From a checkpoint of a small mixture-of-experts model trained on Wikipedia.
Size: 10 layers, width 320, vocabulary 8192.
Experts: 8 experts in each of 8 layers, a sigmoid router.
Training: 776M tokens, 2960 steps.
Below are experts of layer 7 (counted from 0) of a mixture-of-experts language model. Rows are named router (the router's row for the expert), up (a neuron's input weights, with its number) and show model dimensions 0-159. Each number is 128 + 24 x the weight over its row's rms, rounded and kept within 0 to 255. Numbers have three digits each.
Before each expert's rows: "mostly gets" lists some tokens that are sent to it at least half of the time. This comes from a sample of Wikipedia text that the model never trained on.

# expert 2
mostly gets: " the", " their", " his", " this", " a", " its"
router:122132113130144134131160132176142145131148110140120156122128110105157227145133136103145121112131128131106172158155170130137113121187182121118081117110165119167153137120117123154119165142079139185143155093155123157108086126133149112136130119129085119130154071101104139135166129123123164152157142139119118115094138129129132109131193138111159125105118130158168111142142107141116096142127152057106140132096131129123123129150166126137132119113093084179149137135132138098106161113149158
up0:145105126076088134184149084162146118128137125109111099132151180111127181100120149087125100092121120105148128115153135108120133117124140141172163114109145098140190133176160152111107124113126143101204110139137115163138135164135135148077129077169100108089149118150170118130115072107103154155128107130133106134163093136074113122159114128095121101134108142099111165115151079109113120128137143120155133126141135125142115119139126118131142133127106147140155130124104101131129168154134089
up1:112131105120161158122117110171134128080115097163153090172154156141135117124116127163110131132162130100123122122100130131168140156178135168111156174137126153131105177160089125143157171159084134163131117169137166084119113130101122131138130171157080120129149081153132147127125136142123090133159124127112108155116156117090125128127121142115165161105131117153132142126141104158081146140129140079088126118137101086153110149131143139120129171134101129138104138138134169125114165161145153
up2:144087137090115141102135157136166127110173133143158153100128144187106107115144120154135150147141160166144148114124153104083136140113112074121106123117146137143159117167107144078086126115116163170105149159105135167125127070142161123138145138148108146065149142109148093107152147085108171098126130125146097142132156127100153139139148092097117098117119134088091166100175119113121087108163160099096146083106116144177113116125107131118165167158096173132108054103083158131117136136127113
up3:120132117127189104063154120164120147140139122133107137128151159117153116157127142111113122129143120146142133115146125142081105119145164107116131142157146109124103108141159122128147131113113168150131120154119157130090151147134125142133115135133139141130080139106102112172164182139145160090125140147155136152129114123141109143102126143146162122117103168083161160216105145120114136140118144131101088086142109146138120139173126137123143101156114093134152104159136128146148128143129192
up4:126123126148145134122153159108151170140110156148106100148125091132149163082123096127105102136088132147117116138144110130127139133111137136115141146110139122195117112129146126113131139099108108105157129124118129091135116178130146101125124146160117143067120090097097116123143105145125067150095133108091119124137100150092072121112139119093078167155128144125149123095143090143161133153134110098103157127079124085127160126161100121129133094097143149123135146111119134153117158181155134
up5:094130159089110112109127125134108144123116150131113155164125153116160137133097140113148186081133077125115158125110152132127150084119145131111152154111126149118158161110138117110133161105094161168138103176136157119142138138094143095114076166122154148142138143094106118126091140140148129139120127140131136130099132111145120137140154149107124171105099091121168119153140072089144113177084081130127176107100157152122149163126115151170098099140158123161076137123108109133140171134109134
up6:088155129167180101186089096123099111126157112095119165137118092155077126095112130123120132150161149125147098150133145112143102143125164122134187187107101108133119131119078129135124141120137089131122105130080131139151116157133143156107142140145106101112125153109119130169126121099111062147127126091143123161117137135133155129129165118140147085145130114150180140114112167121101117134101113085089162151112135101083130134126121153141142119143182127119166109098097110132142144110112151
up7:062148099161121114113192141101141120143119087100101080142154124130106114167073132130154091123106136141144052142146162106136139124191129147090120133127100115133119099118134086108126129098140152123139133075144154123133113127103130095117109101161141113062092077074106115125125152133110165111082116119135083116141177093110125128134121148136162131137129131150163107111105144093134101140137148123127159125125129134136144160101118139092156123153136148108134107146139150171118140117109140
up8:118160142119148088092073131123109136115130179131120171122073155088168122108122142151083158122078161081134123082156155129100125143156129117112139127153145153103128121105125127108075115112220137109124159109142135148123095144127146091125159113139133155139115117131156141147103122138151183111153103134151134107154137109105119112119183146138168119133137148139121124146115131142153174129120141122137092112081093105153084116121168147128095117102149120095080133136146113146171114138145113

# expert 5
mostly gets: " has", "′", " had", "1", " sq", " have"
router:109153141182104149140153099150138136118103167153127121155103071110125158132136116123160140169137127136114083143125128091118139147123168084088086115177100145113152120130109123124118132118105149101111131120102151107160154115139080071154114133119115134131150111115123104108113176110143114099131091092118098118102099115091103122141103161103116173127127151147097143146146172110134157169142098141116091125129108091128161150144123091136144121142123107093141121126167147096123161099114127
up0:111104144136122098135127157136107116089172123140165165101144099132148137099151077176138143148093104136095152118126134155139124153092104163130090151117139116156126155172148105120150171109136117153100163129139132146103110149118146123136100159137136118086147136095170154109089088154128118096120123093125168097110142101157119141123102117139154153104107119107117132152131145173149159126135116134165069129106082159110115147167082126125147154124140112174152146163164141116100113094110106
up1:122127104185162162126118139102112143114110135134112158131126119150124136125174124110068117125153141082103126093068148139128105151128189137139121107144146138109092127131142116107141105146110126125149157121152144118147099087115128132146122136160116108136092154148194129113104138129174117127168098105101111085146090129092123150081142140143095124108104132198166138153089143074161127205109157126104151114139158131116131156163135165112084116113150138149136129140111117100127120107120163
up2:148130146184141131145146144098114084177146077126129132079103128121102150141164121154141132131112127122142112118140145143147116087148110153096135147108106122120127149118167126112158130103137098099113116108134086109135166117159110103099102129171102152142118174126121062138146123138133101082075159133112133101116151128117096171144127088125140129120108116167156126134106079115156129130130174083123074106130114134128121162125084146120087136149108118173126134119141126112154089132102150
up3:163116138115164115117177098151103099075105146156085111127120160184121089122151133153138125120153150168085133080093093123112155121135140122112140132097178137129107093130109130136142114096102143084173088131104140157156142147117118152097150133113132105155116163127156152087095122121147080145059128140116114118147099152122122141114100136146155098126121172152149131116164117127142105136156113113120142114095110128133122131118147131138132100137136118148107138128091113130128105120125149
up4:151102128127145120113128130137105146158126104090159134105147154155134132119142098088102141116121117069133139103092094133120124140119132120119102138115155110087170105122107109152118161153104088150135087166145115123175147133125122128134075103140140110155133135120110091135143093163151119121130113112130102101081129094153112121115079160090159072159155097151173129160180072139076152133134138129141126149146116120130119161138110151085158133127129136124095174158151154117164128136117112
up5:107123117141141138109149129123123157119182113080089082123198080131121118135140133167116122161118112126105158127078115139178142163117150098058140135153118155123137094161115128111150165103082107144095109123121139105072148099113142071138107144138122123115096142122121126140151146105122123158157115119137125084085093135118102169133113099112147148148126135141080146114126118095096119107140164100145144130105140104081143161128145118103153105130135134147129150130119095160111149086113164
up6:127116131145111146130113101096066131131143151146124112139135083115131123124125109152117119153138137151166149157124164124139126160090129098102169145108146131168106100142113113129146184113131124133096109144126147106147110081142125112168128110118113096155088125171126141096153101106176139092113117106114110167132126104132142102196112115114125127177144084161094135109146107078114088107134110171113145130134084122148124152108134141127120124149080121115137086124104124152128137136121123
up7:129146120138163118115113110154141088111125124144097118079115126113084102122150159107118108179158107122121140083175085134146119080156153094126102147142107140098095121106080165115177111089129122133115135153118149129071141137153158122135149120120119143128098115135145149119163099147078105164140155096106131139119119091111131068128141193117113167140129130153143136112153137101115119183114158135134150168143136115130097157114102138184106138117123157060152189081156134120125098096110167
up8:086132125156159217151108123124118170143100104104169090098183114164121135099099132103115125120105083119143105159127127091113121153153128105134096152125080145176127153157142166129170153102112125105123100098125143101113158155114102140111120096129131138189148101130118124127138136079125148142148138149122166109126123160134134164105149089161122130137113096102130143114105079122143122193120149143126137146111125147118100096141137133137105126170118112127099116117104134135128152105128131

# expert 4
mostly gets: " USA", " South", " United", " British", " MF", " UK"
router:097123114155128130182107142086120150162131133145140091113107118182140143125158098157130097162124133157129136138165133187141114138113129132111096143151079138140128123130128168105136116120085148139143108145176136170138116142108141145125088127138154140116110160120083126137147146179112143125100089137147104139135130109151156117140090123116134165127134104129151160172126098096152102110161117144159155148155098149166113118144135092143157114152129140117122094105144107157130122127158120
up0:124141089139108122134116123110165105115080114147119125096107105115132127177125139123105137109146148147118111131120131141102143144111117117126131105125103115145189129110148132145142113154162145142165108113142069103130162108169121097096129093092113126090124096167104139111112158155114139109101070143128114121140118144117129129148156112156120139159135101124157143106134147131160122129099121108110127146111134101107122121127143111086106163156133133140117105134127097118109112147104095
up1:170093160153160142066098139143141147126133145125137159130132141083079155099141142141147108150151094129133129126128142105127141127140122113135085121130104130085130126080103162152096116127136136141101150142100110120123144139123121127115155111192133119133111165116123104142096163148112120161132153092151164106118141131111117097098112136099157125122092115143134181117121120136132143118105100104143109092112113067148085133119096133155197134147111183121135133174137133106063134162149111
up2:135109122106115151112126134153109106130119111126134114121050139108182101099150161116145151121161109147158152136154128126138168135118153111134172127122090103115141131109089137132115088110098100092114131100163141128127116143112087120194136144131173110138134136145135117112087130113114093121097119165167143132117121124139076149152085119118157094146112127135176158131154120158127133161124124158156095155128083140123119129137142123165142142147149161085135117139176160181090155114133133
up3:118131123107108137146137137099089120141116126088117120112100091161123153177136136129090147120176105156166109116099130104150151079142111111107151123166129081128122148138142130181106146067164157113129126147114108159165144136093104103133112126146081152130104113138157193084125123138141113125101127133118150103159101141131128155099134120124098086103159111144090161120114110149134122143107095127093107077106080145149123130123145089118165114128126106124115115129123115130085134108138102
up4:115140140137081133145130118116105099130166116129146120132160116136144182086132129126150146150099133150078107128125102150091122136119103150151104137105133135113145130096122147145108101128144135184118106121151134163148162091132119144136082104121106151140124139116109097153133166170099125122092148128104112196110134168085097090176167134061128139136108121125141161104116116163117136118102188114131142144122084108128140134136148101127123167088164116115097112136128122134144098123126143
up5:169148147099117157148084118165155150137119059077145121134156100127146172130103103142121116171144135177100112113129119138128119145095143092090124095098087126163094118104148119118109131074111150162138122160127118125098108159139111146098103112150153139141171146121137159134167145059107125125095133096145140125152139103137100146145156110115091127135138109138126137091125120078135174137108110116116166124119130107137091124156110105133134132116096104112155145125137101152122135122126147
up6:095093102124159118104114144107178089121085137163139161140084125155094184157141108158136127167104102148130115138146122182107129137099154110150158140151176087138162144134119141148112128091143120147125150099112141121101140097128133107125098095155137116169111163141123126138079110171156111131089124168127143091075138149138140117134159141137144159134131122107167139155159093117124122113126133107118108120151101131111099111117104139133054105130143093142154124139141153157117130123147104
up7:147100130141117112130070136122124192148112106137115096142139097091100097127110127138157130135167132104172187137134086104153148130138108110130113098136127123091091139104120160126139140113147132124138086125145135115108122143119159096087123182132120128128153137141155152097101158126112150126137071130133141136138134131097129129128104110112145166089123135121146127155111146123104117152151111121099141142166103152154149117133110128170080125145099139134147097152100106138092140134161115
up8:088108109118124133152080117117107129143154140162131111124105095106118107132115110113119128078173155110114063054113104142133145091144120088126159159155117138138119147127105136150112193106140116113164131106173148145111110140108126099111171101122144128107115107078114155114144104173140107138146153137114129120118148133128114154122139140135124109075146134139111121145142156079129146130116094124130116113111126119088121155121137151121131081130097149110197154130112135124105065101161117

# expert 1
mostly gets: " Al", " Sa", " Le", " Mar", " San", " El"
router:131138130105157137128154152131100159154101170111147124134127081089112122087149168143129141116139129137086086107129127109117183142102138146159159106137137100128138099145083120171139156127092125091116082136163129147153059104114135151110135116072104145167110146127083099102095131127123121151148142135141114188171128102159088139135117164129147100165099143125109114149140130125128138148101121140142089103091131141124171166136117111105116145077119118090151126142147116085094141136096144
up0:131089143161123121128142105109145127108116113144118098087127138147127109114115080159115125141120169152110150115181138135145136125153155115116118106121126079140117128107087106151129130122103150123141142093102106119157108135113156106118128161160105149116089178173093160166135126073066109118092157115141081097135093121110099103107144143127110123082107112098109139122112144093144151136138084146144142122124141123148111171160086103135164160041117133100113124071117098142092153147166093
up1:108110120114073115144152097134135151123136154184144117121134120104183144149122144112119115128143099133119145109151113140108137134101175100110117166116175118167165127153133120084133101075122157117144158091116143135107135153066178102134146120115151168137145138169106150121115141108160125125080163145137124166157114121154101119162140112098091137132105119121116129180152142145124091158156165152120111145148110143111131134144122122165120193146125135165121113146096132135120145104153149
up2:107121064143142111120098152105107111118083097124095131140142109149144117137110127135129160147130131135132120176137093129146155160119088108166150158100087107059121134149147096113190138128133136151154124135104126127159116124168134120136120147127108142142118156113068153144153125160113126147098142122132138140175105138139125115157102147133167108127157137136105121144149088120158158120134108112118123114125147083163123134161139134109134145102069127124113126162135120112133168154132161
up3:127095157123157108085144117130164126143150127111166110106125106084159104137166123170107165139089146119120123124114157118081092138123141123151134139147151115135138105114092123121136125151130153130086129117115087081126121121144123110148142120116121127111112128122110125088085131104122131138090142139094146127103123127166124129130150132123140116122125164122128149177088124140076153150120110115096137121121142176127111146151094153139104129126130167106109141130173110138150141054159153
up4:107102045102141123116170140169165184146129137164131140130120140137173129126126146099130109101103121141166157140155117140105111124162123076113088134140136130129167148106123142097121111107115128153136120125166145168125114131120086151124148098111113111104095178177130152152141126079129111136123163083146112103119129151148152108141141093170142112113148131114128130127159125123110057123149140158128113113124100114166129154166078106141123124108076138105138126172119109121110131131130145
up5:113116131079149153119094127081136141127157110120158169117143081121135141107120137125134151123098104144124102085116120142097171143159112139106097139113106139128116117133137101108100152148103142120137128111101125164100126140123090154124121115144114111156101128153156121107089113128151139127073118125141145157119083101107132174131083137125120152103104093144117149117134112152125101129127099114128175148106155169146117147087131114105115144094148114153160153107117095128126119120094100
up6:174092119146113134105141137105091145127127137106141087094097086118127132152096094110153153113103092118108058101131134174149160131126144138104090124150139139152080113119100080113108133164107120134116131089157097132151097113132106140093103159151131138114097129132174114137150177167094109095119154107111163131126121086161153109130078154135122101088156141138163111143148142118092119105095108093125112131111176071098128138088123124100119121125113089121111120152122130124089141150131098
up7:174195130136146087130115125162126126114102143092101137111128114131119121132137102140095111140147117109131121133135103151094132131137129111173157116145136158150095134110121100113104127139095145124166154146118142159156152140133134094140134134209120154106133103104115124131165115139120082119121127107113134188133117097134174129161167094117175121091129126120164128150174100121119136133098119116109094116102100127108093115116105095127106101171151109134125158143176156194081111146142171
up8:100112117075138121112134101129152131143137140135146129059143117159076141157130061123085125124087137130118110092113136099144161191119115116141096117147149164133128147101137124176109117143122107099121134084128160141136116128134154131153116110165134104123095089128147064125125116172142127140136164143116161145092093132100145117124092114118156103143108124152119112105111109162153076145171111150096119116108144093104183134099097119108158153143101073158115119138114145124134107150153114

# expert 7
mostly gets: ").", "\".", ".\"", " Records", " Jr", "!"
router:143134104085117112118150112134123130140128132134123119134182097162142123157142132082149107148153104105138169110114141104128120159126168141125125148139118094155119095128144115150150123088141180126151167064140125116101116069135137118131105147125134121120167131166108119070157152123147142132133173110150084115121106093077087088118128158166106140139109147110083163135162126115169127139168162151119141140154131090136115149142110131208122130128075142143129173135146120128108140101120135
up0:124080137112130098123135101102138145163119127113177129115160118175157141106147126139121097081110168129149139149099134125148138174115114119122088161151143091152155093099105143128102090113130096110108110118111161138121134098133120077115142123113125144130173087145171147136121112138185137126145154117184083112121143145139095153164128142129127165137138153123061123131134100131114126088138093138151174115129181112160141118081193074129158130117126153132129126085120121086139101128137127
up1:145116120123178157092147135167113130094122110119139101085125138124139120150130123133107134134145096142148126082142153131104125145135171150124146138161123130135124138134111124141144081139138153111146149140086134154132101144083136142135129136122135111120115111088157084136131163165123129115145123096072087113122119130116118099085162179128118150140104131116101116114146100143103143102125140139166126132112146149151151137132124116127133167172105166090121143184118178086130157153142105
up2:098128140178144114104141139094125126151128164043145141140120119118132162172139164143160156126158150145136107133142127149152137143109151134122125163122165147121130122123145180101150174161116100133120170143152100135172131135147170097095121122156095123110121114090144066130137142147112091104160139135150131126171123161073133092117134146122102147128113123116114154138122131097144129143158143123149113169111116149091128167121190142128089111135098130094123139165133122119128138141132141
up3:062154180159160151142137081149132108102150175114078152143130156141104137116143115142087119149113108133093153100113129101128154098152116154129090126152127148141125143137168115105140135109115084145081148123147092102063138131145102114088082119096109103131100132082088171112120153125102124109124122115106126157123157168129124105159151140149139120116125113103108097111102128160147123121123106137146151135111148079137108136120129094124141137181133087121120106080162113131168154135127125
up4:132111124086131171135161161132158133080148140124124141146177108104106146099142070103077142127140076095107132131108149093156141128121108122182133081136166148121103122091101118186133121133150124102122151101142144093165144097128135140145127106114121127125117110183132122137089165149165148125114141110148160064123159154132125075148090151114152119114097176134147148109125083110125115136093114148113127141152137128121112130126142117101100116124131110128151108138128128110132139120125144
up5:146128127147128160141142120149127140080148117158145126104131150092134115131108117143141121146102100161129097145141121144145143153160113124102084132123122162091092136155109150128128088151122132107181138127091153110117153081077190097110125121160104133130137094120119144126107123112118141155092129095167100122175131121152090132112165191091120133158158142177182147119127124157124152141159135113107109203125118144135116139112116157136123108120144145118133119106105122117096130138125131
up6:137161112137151140161122102105154154145118087125162104119143166109152143109099115144127051117127116161141111121078172157116134116137156122116120161117109114109122159155120131148100147136121095119111098109105141126082111107109158149192148106156114124145123143125121140188117102102170091142129128147140131146159117127139085115115117108086186133145120123112157113138133121106111136102107103074132142122138147077109116125158108153125124117091130118123145166131094173096126111162114130
up7:151120122115102118149130139089125134129123111090059145115114082112144114139119111124154129180193075141127131138155143121147131129155120146132175117130105133106125142166182125088146129174098147135123122164149143098102101129160107085103134150151127154125134136162177145130128129146149120100104121171146128162118130117142120148128131115102115154141149152131129120148099134119146180103122082095167138129105118108152162143183175141146140131163123127130120147104124189149134141107123119
up8:137121112135155118128143100112102157158085165127127128090112128117160148139130137121133118142161096102167109141099126126139093114153153135145137090089136076112113106116104113148124129119108133077141131103095138147128143087147130116154156090094154107114109159168137112103143148108113116138084150134105136103137138147116121153113172134147140194125126168126048087125114119134127142101095128127114156097090154127082066143112115143095127105157130113152109149100110105103111138187135145

# expert 3
mostly gets: " government", " producer", " family", " law", " role", " line"
router:117169125134116148198123115160122104119109127082064109127124148160131163119152142143113133143092146123112110126116142139152152135148126150173151141109122133130098123152082120137116113133090086120145119114149134126098140116129144101112138131105138101115181193108130110145172113109122110156118164152065184147113096120130145125152127126149096116086144095127148117132110125092087190161088167126166136105152135093106099182138112130127105127110112127131071150098131137111171128133148141
up0:153105128118165125110148087136130118161107132140130156130101112112137151094130155163146148088123118157142129155110128096095136123113111115117131108107110143138137125132121120119149165149103119162115125088114118097123152137126172112141164100134151152136157149157092091120108096114140146071118119143157140085119181128104104176138132109155123161124109111107102119122169134146162166136141135104164111119106115164115107106171104134129200137115142084124133143119133120129130155182096158
up1:098119134122154177145075135147140096133078138127125122140160133123181117112143101101071115143132175100105136125123110106085150122143135145070151147131111091108149081110134120137167116149170122141098163079090139111097143143101138118123130093092096175125098108172131136170084140159155158108105153100161097103124158124168131101118144136134121140132142143130127109127101131099154154137132087111130115076129103116154140094152116126100145133126103135106090132098139113107153108137110170
up2:097107158145126162142130086173096101151141105129117110126144109138128116068124119105098121099107144119129062102146109120133147114158142124176137085134161130127142125154102133163140138125122115104093138111144111081108108093112122128150092174104106144129173095163159127112107128114140144137073107138118164098149099096142075116163097093114104113094099090105116120119131134135115143120119169099125096111143147097112126169096151148153159110105098142128087097114146140120109104121140094
up3:152135088144131082103107088114117133200126162151116150157152122100158101162122190114139139141129142102119085133123103119148166140155165140138148171116091146148181155097128112100127138123147089152106105141122150117093072092119143134093159111134150111093127115143144117097099106098125184152132128157107112154147145150151132119135126145116190064113120175150089078153161127179091124125162181093115153163153124116123121140125164088177145128147115144153130129127106141170109135182116110
up4:126199106106115136123105130093109107172106148093137161160151128137141178129107134169142106116097120088096076108132105187143132142107179116110118141143162112125165117105138136160118152124125159109132156108175110110077136119151184145165113158138101119135140169121113171157128129168148121129159121128150119117089159115176098135125118156159164089129147109096085098159116079121138124145114154135126138153096128137074136108123082133129115150129148135137143088123132093131102173123133071
up5:135110159165133113126124136127139104099125127125090149105086089140114182142164141105154135124158175181142129110134136119151099148146152151112130182100169141151185153132114105119135095144074111130126117143142121117110132123135072117102100142138121101152167136136157187102101131091123128155118134103125126133122160108113124113134108121125146112125061096146141109130157122128155142103186137099123090144132150089128152095143132107142148140123103110115125131169152129189142108107127148
up6:130120134144138074128129156081158106107117144102112128146103163120090150119173127132130097145129110122111131151106184130113119126113152128159160132138096126120062132153116148116149126144109164142095138136160125145128127136084125148148124070132159187144103149116106085107138104149159107134143162135166149133126145103112144119104160146157116134111121154120150152158145126121123128137100138097127128123122112146122151142147139133136108119127123092133104152149117083112119109116107067
up7:118107142083116114135085131110153123151110170141169086122147177091133123106119117137107131121106150075187133140135139147149130139147127124134096114137172110111138102142151154090160172093127081123118117153104167106164114120095132096174175148126117109153091135162115098133110099141164158110145111147140109119106161156160106126052098097119101142079135163115107177149126105123161114099175114140124090126120139109109130116093128121140157150134135081143116115138155111158123150132109167
up8:089125100141137153165109123107127101177154144086135132148119107163149147087129138080139112125165095106119128146093129115122147131173130180117133126130087186089147145120150123147093145146098107149182104145151100140108141160146190090115100110132162135136126099118166097144130140148110157125152135140087139149080136128138115142103166131116141126121115141174106152120127122137126125118120137150140142111103119129158152129126147168166139090106097146096164113144131113084103150176128132

# expert 6
mostly gets: " c", " ", "hydr", "_{", " Phyl", "cell"
router:131097146144142133096143112125144082121173114101106145123132132185133135127104128142085133148127148139159184113140155129110098138123146110068149157151163143096131105120145116114109107154105117122139144121139109137087128114145149104152156162155090163131124087169122169187130129155143150142131164114117115161117124151091127157146136115105122124151116155097085155152114113127081094093156168140097100107107143130111122125133083124122110152114120119078148135122128123106151134103141080
up0:109115144136106137097118149136131114145129103151061148177089117103165143112164139135135146105119157151129189099139112150124117097166104135103114142120112136114084145142128144140165174177113076098167107148167103096120137123140110112112142110089096107139137114134133158131100103117131145087073177115141142143117134116155130133171152075122157151113106099137161140103104135098165078110142160111090133134128113149098103167133132081147118098163120127122148137132104130148096088123120131
up1:149124093128117119120101109156103126175120118118132115130107129172114140136145177131103110130108124096123161125163165109123113110159160126150112145143101110124117087132133092160086111150149150096116103139169122156100160109147137107123136147178084147140115145160142106113089148146131128085096126185111104116127103098127091147111147156142137128142123139164150109118107109109094124118164146121111137105079093145142128096126147141128089114096112161126117097089127129128113095114099148
up2:108099113121134152094143161111148137118152151183140138122132094119141127136138113097131090125138104178120136166147071121154140128130116118136100099139107159134140134142115143095126131135088124134146078130145094169146171156141151107063112080134111149146135130131147098140121119146143126111146150136116112115096176145121125172131151119166079139159123131104146123158176113053117090130128134150150120138113115128167121139148098133144120123174119145106126142134099106109141128116173130
up3:097112171130157093102182107120158143194143144107145123126159164141137169131120147103107117139147190138130129110109137131094128168161134125100130152141124160119091097127150095133095154152149118138085125166088086170147155127169106097143142169126121139131154070154130161135113079088095167101101159132135121148143100114123131161141091137106116108115122147125133145179164108121134107108121134127154101116148102137106113178112154110170139192067103131146138163145121127137176114102110150
up4:097124105127123180134141104099082072163125173127181105133121126115148121092113145134125159111125172129143110142131106156093203153111120175121083159103123143115149127136125088131150092132121107134103137127120147113141111112167128099134139153135127133122152104103154104150173117130142107166123113154154094139137163149104146122143092089158122071121114136152093173117090121074124124122137129101114137140118092101109112129144109120101127144129159122161106152141131122070149155117119141
up5:139132104104150107143136158143102207101140135083135190134150118099120140121111137108130130119105085132069131142078112158126136126105115128171148123115187110123129133095121124105155097139096147107133131134163135129122141150131117129098121133127117095125155108177158134140135111112119059134127094096136103156118081100167130096124117099134140096101130154107144134129095149124177108135095166115116107120148129124155112129131099140101125141110114140113165117087087091121107155143078093
up6:160143136120170168166166098175138101129130092136129090135125113140096116128088120103108162124139112103146119109132137131112120118119115166167146156143132137090128099159130157118155160126150195125145139147156130122159115141103100164137138120144117132145146142157099149099100128115113111154087099140112170140139113125137132132083095140126128114090140106124111125132144132146132143185144116124097155104087184144101108113142135167115125102124128186121216115133099146120081178137110142
up7:128110130134128127106124107146108089138145151113130150094152112166132138125126192140137104120096121090124126125150121140147139154137162121109146130123166123181082117133122103137157113119194114120161120156129122131146113121134122134154109120116146122121165135105134146142144153103155154119101191055146135106122130120112111136139124115109133117087146128114132112156126130128129090122089094120091140089117142140122138119097118142167093130143102116108169114168143095122107128191159112
up8:132111087117117132133145112136136159131125115156134089115129107149153095137117145129124078155166159091145123106162152153145152184141058164132154114144110136141094118086108155109134120130153146116151127152126155164129149141072111094133118076099099108130127151216141149127140090117113182119076155161146076109182131108127140157148116123162120132148111134157111135160146164107125132129161088120115120146153124118108164121140168117148113095124110106119106069169097170141131140112148082

# expert 0
mostly gets: " made", " when", " while", " between", " where", " about"
router:096126093096126137131109149135082124132133141140120164136106166105127159157123106145117102079120143094107146143119123140103146101130164152174118130122142131135131118129123156106171155103152093140179146108115115096118118123164146095113129130111115172095122099112089096082160146153132138123078094160121141118147150095111072132109121111107114183146091161149090123135145080126111148153112138156140135090124163097116175151134140153159188143173115062162117104162091132153148119128115129
up0:124140158137122132095135108128118139105149129137133107155076139117167087145139124104101127138120116149144167093129099127144105148146115107115152172148058130112116118123155162097151137079134203121140124091130131112113125078128112113107170104102111117105133125128114102100125129097094082105082121136140107127129131091145138107145131143096088095082110136133146107117117106097180149148137150148109123151122085123119158109163129134123108099110151090144158110147126086126134144112120130
up1:132106122111121136149130089155137164132133162084098111154143149119116104142113098136148116064124106095132103136121093100123132112118123150154175120134104092159107154141102160085138104162124148154146114135128122118134118113149129126155165087133185119121100091138142127092090104157159092139146157158117123124085109117111113153174105145120101121112105117139147153104105138159151113132091144132130076134164130126140143129140094127132140096109088112112142086141103128113095111119082132
up2:147135111055114150149145092158149162129144082131112152115131132121141134128171107126086185133133117133135147128131112104155132159119129060099116103094161112141083121150150134128108109125098141160072130117103139179120105108128150141117095089127108138162090119149150107108121145103130143110127128098146105112107131082076161116120142116119137122099136103133123131075119120137085093108153166127135101112137160137162177165128154163149124096100122121147097159119147164178148128133104163
up3:154170086113157152132131080130128132144128112147147169104141101154133119143130183090135124097118105140170112129122114118159142137126095155186150143110140153141101159115135111079103112148092089154150164161140144107129120114147122138158137162096109175102101125147137144116104123171126112128109117155118095128093145094146116115130127130082131108093147099158090159123158119138145152100095166123130116113144134105076152106167136157134105157116125177101140101135123157146138152123141158
up4:087152135109142155152159099146171161160172197132150137124099176145151144127167094118120155125160115149118125142118155150105130125139122129117145118142084156138121126133161142133113106087140117164128118130137096119159117092128073095167134126132091081144133103172086166152133113131094149129128105141197124177105103141170129122146128131142160124138150150137149161103147116135149109138093152105123102103131096080130137114120101133100103145128162117134122116166126110168120172127118088
up5:092127139159125113190156161119098127120169125127118117096091125117126029160115167137136107173107130120088118137134115127150137136114120152156175138137136126159112155121114134122151141119104115143120143117171120127131117127133104138140088103191106162130135127128158134133149146211164093125115121119154114130098166131167131097102130134102129127100110126129141117118145122126147149175151114124112142113127123156156154124087122164115116085114153150147111113110098098144115155112169099
up6:106168108140121124102163143106142166099111128164137146110182107093136128128118128133129148162174172181139127199146147153141165122160107131145094122137104108122097098125116103103127125088163148105119132150137096148128122165144157159126109152109145105153131115111109143125150118141123089122104095117132182125102138109093078124142161153154115161072144111140124087143159107133134106146109115099146152130083134097102124134089157124160119155148090115110154130126100153148106156104121104
up7:158133117114161135078113122140144120118165147110111110097099133094141096143199142075124124074113132152152115140114149127100145156143121151106159116123143068107094142116133175168152117114144117105086129163092112162163074134101137129104115158109154145110119112127114117148124115133107165141135097114154157126154126139102113124092100141135097107145177142114125125126132146105141108175123173119065183129155134106102087103070161135125138137134124118123103186160115119093132150140144123
up8:103119130085103121112112141119151159102171117078131202137157122120138107109098133112087151119095117110115080108136138119146132157162166125122156137103104141148103093161136144139125164083104114175133152142135080129125065119127117142156123158140086147154118156119101178096092136120135145210162116128140113125127120097168133121129129141116156169117132178176137150125115077094148115164146118119101134141069142114142151101097138137105147089162149134138078120096135102160098129116108116